config.toml
n_layer = 15
d_model = 128
n_experts = 64
experts_per_token = 4
d_expert = 64
d_shared_expert = 0
activation = "swiglu"
moe_layers = [0, 2, 4, 6, 8, 10, 12, 14]
router_score = "softmax"
normalize_top_k = false
routed_scale = 4.33
balance_loss = 0.0024
balance_bias = false
router_z_loss = 0.001
n_groups = 4
groups_per_token = 1
init_std_router = 0.00631
lr_router = 0.00245
n_head = 4
n_kv_head = 4
head_dim = 64
vocab_size = 8192
norm = "rmsnorm"
norm_place = "pre"
norm_eps = 1e-05
positions = "rope"
rope_base = 10000.0
rope_fraction = 1.0
qk_norm = false
attn_scale = 0.125
tie_embeddings = false
parallel_block = false
init = "normal"
init_std_qkv = 0.0564
init_std_o = 0.00728
init_std_up = 0.0564
init_std_down = 0.00651
init_out_by_depth = true
optimizer = "muon_variant"
lr = 0.00771
beta1 = 0.93
weight_decay = 0.032
lr_head = 0.0165
grad_clip = 1.0
warmup_steps = 200
schedule = "wsd"
decay_fraction = 0.64
decay_shape = "pow"
final_lr_fraction = 0.0
batch_tokens = 65536
seq_len = 256
doc_mask = false
train_tokens = 437200000
steps = 6672
dataset = "wikipedia_en"
Below are experts of layer 12 (counted from 0) of a mixture-of-experts language model. Rows are named router (the router's row for the expert), gate (a neuron's input weights, with its number), up (a neuron's input weights, with its number) and show model dimensions 0-63. Each number is 128 + 32 x the weight over its row's rms, rounded and kept within 0 to 255.
Before each expert's rows: a language model's description of what the expert responds to. This comes from a sample of Wikipedia text that the model never trained on.

# expert 49
What it handles: Slavic and Germanic names
router [117 160 165 155 171 100 128 155  95  78 145 126 118 139 181 166 153 128 153 150 104 106 177 139 123 144 124 126  65 212  99 111 152 134 165 112 151 107  83 160  92 124 130 118 177 147 115 131 143  77 124  89 158 100 121 109 142 146 113 149  75 127 175 108]
gate0 [186 137  61 119 103  97 156  94  66 145 101  52 119 147 155 125 193 150 161 154 120 129 155 143 150  98 131 104 138 119 131 154 137 157 157  85 131 124  85 125 141 117  97  87 130 169  83 147 155 141 133  96  58 119 117  82 182 127 199 155  61 131  79 107]
up0 [145 155 153  34 188 115  83 186 120 148 124  93 105  98 135  97 136 141 136 126 184  75  70  87 136 106 102 154 124 149 106 169 159 141 106  90 126 137 110  95 120 122  73  90 145 175 165 164 120 127 101 204 120 128 153 116  87 169 191 152 114  96  88  97]

# expert 25
What it handles: Space tokens, prefixes
router [169 152 212 117 137  63 126 164 117 125 197  80 121  94 143 185 141 124 167 168 113  73 148 163 140 198 132 120 120 164 112 100 178 150 163 125 172  93  71 153 118  96 111 126 148 136 113 116 113 107 139 133 184  97 113  74 124 104 107 119 124  75 119 182]
gate0 [ 93  85 132 156 141 127 135 172  65 123 116  92 174 142  89 121 137 134 122 157 107  69  92 111 134 130 163 130  65  76  55 147 159 136 126 205  91 117 132 116 167  77  84  76 110 138 136 159 197 149 164  83 162 186 121 147 125 146 129 159 139 125  86 121]
up0 [142 104 101 136 157 104 160  88 106 126  54 164  95 150 156 124 126 112 133 113 116  61 105 140 137 171 152 124  99 127  57 138 150  84  90 165 113  91 119 160 108 100  75 136 144 112 108 155 198 144 159 119 164 140 106 100 123 132 148 139  15 151  98 134]

# expert 54
What it handles: Articles in place descriptions
router [138 155 159 115 141 133  94 149 104  81 144 118  87 111 150 150 129 134 144 141  89 109 162 141 149 173 167 132  93 154 134 108 140  64 160 141 157 103  81 176 115  69 120 119 128 139 129  87 183 127  88 103 146 128 184  99 136 141  70 121  98 104 157 187]
gate0 [125 110 117 146 110 141 155 104 111 164 106 105  68  99 142 110 108 128 116 170 121  90 186  58 142 124 127 170 121 119 210 148  94 151 137  87 122 135 104  91 170  88 108  82 169 149 124  88 131 112 117 155 125 103 132 158 122 125 167  85 148 214 113 156]
up0 [118 130 199 155 144 149 102 180 112 101  87  89 166 131 166 123 185 109 146  70 117 152 105 181 125 179  93 118 156  82 148  93  99 152 160 121 134 113 128 149 106 158 122 116 154  71 151 174 115 117 178  64 132 134 107 146 154 146  90 136 126 106 164 104]

# expert 53
What it handles: Name endings and code digits
router [149 188 179 145 176  87 174 140  99 103 173 113  89 119 181 174 159 132 146 180  88  92 158 162 110 117 153 120 104 165  68 142 181 133 173 114 160  90  77 173 131 124 133  90 147 139 151 111 132 142 135 129 155  61 102 116 160 132 130 126  72  87 139 115]
gate0 [162 119 161 101 118  88  97 143 121 103  61 181 101 114 112 175 149 157 127 163 143  74 217  97  89 131 143  77  84 115 150 145 112 139 128 162 145 144  93  79 117 115 157  59 156 162  70 145  74 167  92 122  98  88  99  87 117 163 135 103 101 108 137  59]
up0 [ 86 136 144  83  68 142 177 132 142 131 160  90  87 134 125  88 149 103 141 208  83 130 120 183 136 157 101 142 128 136 124 150 183 143 103 120  68 129 100 189 121 137  62 195 124 100 179 114 145 108 130 144 119 124 110 121 140 115 135 172 166 135 170 185]

# expert 11
What it handles: Capitalized word starts
router [150 159 156 168 131  80  99 130  92 101 145 133  77 108 151 160 132 100 107 133 107  41 154 124 155 187 152 119  92 156 102 120 139 103 118 157 116 152 100 146  53  65  98 114 151 121 120  74 137  90 149  62 169 126 116  63 161  69 138 149  76 113 193 168]
gate0 [108 180  71 114 152  54 133 173 118 141 110  88  90 166 137 128 150  99 159 119  88 108 189 142 128  98 139  98 158 131 114  77 135 171 134 132 143 178 166 164 100 138 126 107 169 115 171 181 130 121 208 112  78 174 152 188 109 163  79 132 133 173  85  96]
up0 [132 163 121 170 106 100  96 142 181 153  79 125  88 120  87 168  83 144 125  60  23 149 142 111 119 141 176 136 134  96 119 109 192 156 171 111 107 204 104 154 119 115 139 133 137 202 152 168 161 170 127  83 154 128  95 107 140 154 138 119 140 147 118  80]

# expert 3
What it handles: Symbols in technical notation
router [153 128 171 190 123  51 129 127 113 115 125 116  97 114 121 146 123 113 111 138  99  53 144  88 142 141 147 100  83 115 112  83 185  77 118 150  98 152  78 123  49 114 124  96 136 113  60  76 117 103 167  95 154 117 113  81 150 100 123 123 122  71 191 165]
gate0 [165  95 136 129 161 156 127  92 185  84 123 131  85  81 102 142 116 195 127 148 168 183 139 142 174 135 118 131 208 115 145 120 112 126 137 126  91 138 130 143  62 124 143 130 129 133 121 117 132 202 188 107 163  48 175 104 151 134 120 116 153 129 147 132]
up0 [146 142 137 127 153  70 186 150 162 113 118 153 153 152  87 106 116 159  96 146 135 169 140 218  80  88  92 140  94 166  92 129 127 119 152 119 100 131 164 196 150 183 108 142 154 156 135 132  84  89 148 151 111 103 134 114 119 159 108 156 157 127 101 115]

# expert 60
What it handles: Separators and articles in lists
router [139 159 146 111 147 114  94 172  91  87 166 119  94 134 124 135 152 140 160 131 104 105 149 159 130 164 186 128 106 146 110 112 154  70 149 118 164  98  92 152 115  79 102 131 125 142 106  86 178 134 113  99 145 114 171 108 139 133  91 118 108  95 145 183]
gate0 [115 145 150 120 126 129  85  49 183 178 154 173 149  78 110 153 125 172  58 200 121 134 143 118 174 154  89 155 147 118 109 140 143 125  74  97 138 110  70 109 150 139  93 133  88 166 190 132 126  69 130 131 159 130 108 133  83 123 136 114  83  92 172 152]
up0 [137  72 133  89 174 137 122 133 149 130 120 125 112 144 100 166 131 148  67 117 143 139 115 139 104  66 182 128 155 110 111 138 127 151 135 105 129 181 154 123  93 147 144 148 156 124  97 144  64 130  96 142  65  94 150 123  51 171 139  86 125 126 140 111]

# expert 43
What it handles: Foreign name syllables
router [126 137 177 157 157  53 137 126 102  99 121 128 100  88 124 128 146 120 133 129 122  54 141 125 130 141 167 102 116 141  91 149 129 129 149  72 173 132 116 131  99 132 107  80 121 129 110 129 158 124 109 111 119 105 177 118 139 115  85 173 103 108 126 128]
gate0 [143 154  67 155 116 125 110 136 126 149 119 122 116 119  91  66 142 131 153 187 148  56 125  84  96 158 105 105 120 147  96 144 186 188 184 137 166 174 116 171 149  67 143 197 118 131 128 103 135 223 131 180 127 165 115  34  95 137 118  91 165 102  78 137]
up0 [ 94 139 200 134  67 110 124 124 124 148 122  74 173 127 129  66 105 141 139 157 140 179 130 151  75 124 135 128 159 143 188 122 141  80 129 168 141 111 168 109 128  83 177  99 131 100 145  76 131 154 130 172 144 160 146 100 140  96  89 148 165 195 159  71]

# expert 58
What it handles: Personal name pieces
router [115 156 139 147 185  69 124 155 115  84 158 128 103 124 146 151 170 118 172 140  97  86 166 178 122 144 118  84  76 198 119 111 147  95 154  65 141 109  90 166  85 136 127  95 181 170 122 137 176 107 137  84 160  75 128 112 164 126 113 173  91 107 175 141]
gate0 [132 123 107 136 144 129 130 171 118 118 134 115 176 164 230 131 135 109 159  66  84 143 108 118 178  64 107 129 163 113 134 122 138 116 107 102 110 135 152 153 111 111  94 146  75 137 152 153  89  82 130  58 123 178 121 121 107 167 161 113 175 128 140 134]
up0 [159 136 167 196 108 148 139 159 116  98  84  90 140 148 103 146 126 137 173 126 124  84 149 131 139 137 177 163 189 158  94 118 101 213  80  87 105 130  95 159 177 174 111  89 139 113 119 179 157 116 121 118 121  70 166 142 178 117  72  63 144  97 171 111]

# expert 61
What it handles: Asian name syllables
router [135 134 127 164 150  86 112 145  79 102 174 101 126 126 159 161 206  90 179 139  95 100 166 154 164 156 135 100  90 178  88 108 124  96 163 103 110 106  97 121  88 149 134 109 150 139 121 124 174 127 120 110 144  98 139  80 157 112 104 124  88 108 183 123]
gate0 [177 117 116 141 117 147  26  85  91 123 190 100 148 125 126 164 129 131 139 180 108 159 156 128 115  98 106  83  93 124 169 175 154  80 152 142 142  94 181 139  99 118 144 145 128 166 121 133 168  83  51 126 151 132 133 146 111 181  83 109 107 114 144  78]
up0 [129 109 155 152 156 183 162 105 153 101 106  80 134 149  86 146 111  86 100  94 138  72  81 124 118 169 182 201 219 119 110  89 100 138  60 115 185 170 131 131 184 122 131 116 110 108 169 151  94 114 131 107 124 120 136 106 113  90 134 151 133 114  85 132]

# expert 63
What it handles: Western first names
router [120 165 170 145 180  62 152 170  89  73 167 107  92 122 144 174 138 129 150 134 105  67 151 138  89 168 160 118  65 163  82 123 162 129 180  76 127  87 113 173 125 109 106 132 151 173 124 127 162  93 153 104 168  72 143 115 174 117 107 158  87 106 157 148]
gate0 [ 68  74 171 113 170 130 143 147  97 137  49 106 157 127 118 120  97 131 125 140  88 156 133 108  97 151 106 148 161  98 124 120 142 153 102 133  77 139 129 115  70  96  95 159 120 137 162 111 121  46 121 124 140 103 116 132 140 187 160 177 109 146  87 151]
up0 [181 194  99 157 167  94 117 155 120 133 227  65 140 106 155 116 110 149 106 127  95 141 127 114 140  86 148  95 130 176 103 110  83 143  85 133 129 147 100  80 100 132 141 129 123 120  56 172 171 156 137  93  92 160 121 195 159 173 186 124 146 152 153 103]

# expert 52
What it handles: Function words in sports text
router [151 145 148 128 132 127 111 179 118  74 155 106  88 121 136 138 153 145 159 159  92 101 155 132 134 168 148 121 101 178 128  92 137  91 151 145 139  87  87 189 124  92 115 108 125 151 104  67 202 117 117  90 127 124 161 122 146 126  96 128 102  89 149 167]
gate0 [137 129  68 124  91 119 141 199 173  94  95 102 163 160 114 149 103  54 148 170  83 119 124  85  79 113 114  89 132 119 117 134 153 125 131 186 167  57 136 161 127 145 137 132 141  88 150 126  88 142 162 130 133 104 106 171 120  90 128 154  84 144 121 103]
up0 [120 119  56 168 138 122 173 139 146  69 157 129 110 118  68  95 140  85 120  95  78 100 165 132  83 105 156 112  84 153 127 140 202 121 136 142 119 135 151 117  89  73 156 180 115  92 158 182 116 136 143 153 103 127 128 122  87 134 145 160  79 135  88 162]

# expert 0
What it handles: Opening brackets, joining hyphens
router [147 146 207 183 115  54 117 136 115 135 152 114  81 136 112 158 137 108 129 131 103  57 135 130 167 173 136 133  74 104 113 113 182  87 131 145 116 161 100 140 104  85 116  78 140 125  82  82 135 122 145  83 151 100 137  92 142  57 123  93  93  72 189 178]
gate0 [ 95 106  51 131  85 151 170 130 126 106  97 166 154 172 100  78 119  72 128 155 125 110 139 151 138 154 152  32 126 125 166 119 169 165 147  97 112 164 184  94  92 144 126  99 126 140 133  92 177 108 111 138 137  41 136  84 106 130 119 123 111  70 152 126]
up0 [ 54 143 116 118 136 120 181 126 109  97  59 109 179 101 163  77  95 156 167 113 126 139 116  93 149 141  81  86 102 124  79  91 135 142 177 109 101 130 111 127 107 159 107  36 144  95 134 106 183  78 165 112 143  72 152 107 169 150  90  64 136 112 113 160]

# expert 39
What it handles: Romance and foreign names
router [138 144 163 144 170  80 127 112  93 107 128  77  98  67 121 124 129 130 145 142 115  28 146 142 137 114 148 126 114 155  61 146 111 134 156  57 168 147 119 154 101 115 103  74 130 154 111 133 169 127 125 122 132  97 168 121 117 113 114 177  91 111 111 144]
gate0 [117 124 185 164 106  77 154 149 171 177 128  81 184 147 116   8 137  73 119 136 127  98 140 136 102 145  84 128 139  84  70 106  91 153 169 155 110 185 123 151 143 119  66 125 136 109 115  90 129 117  72 150  99 129 161  88 176 109  73 151  87  95 105 106]
up0 [157 105 116 130 156 108 133 151 103 112 138 124 158 115 135 110 101 129 172 140 135  91 136 151 100 129 115 177 101 146  44  89 103 187 144  93 192 171  79 129  83 120 143  56 195 127 127 167 117 119 140 109 216 147  83 142 127 139 152 103 104 100 124 167]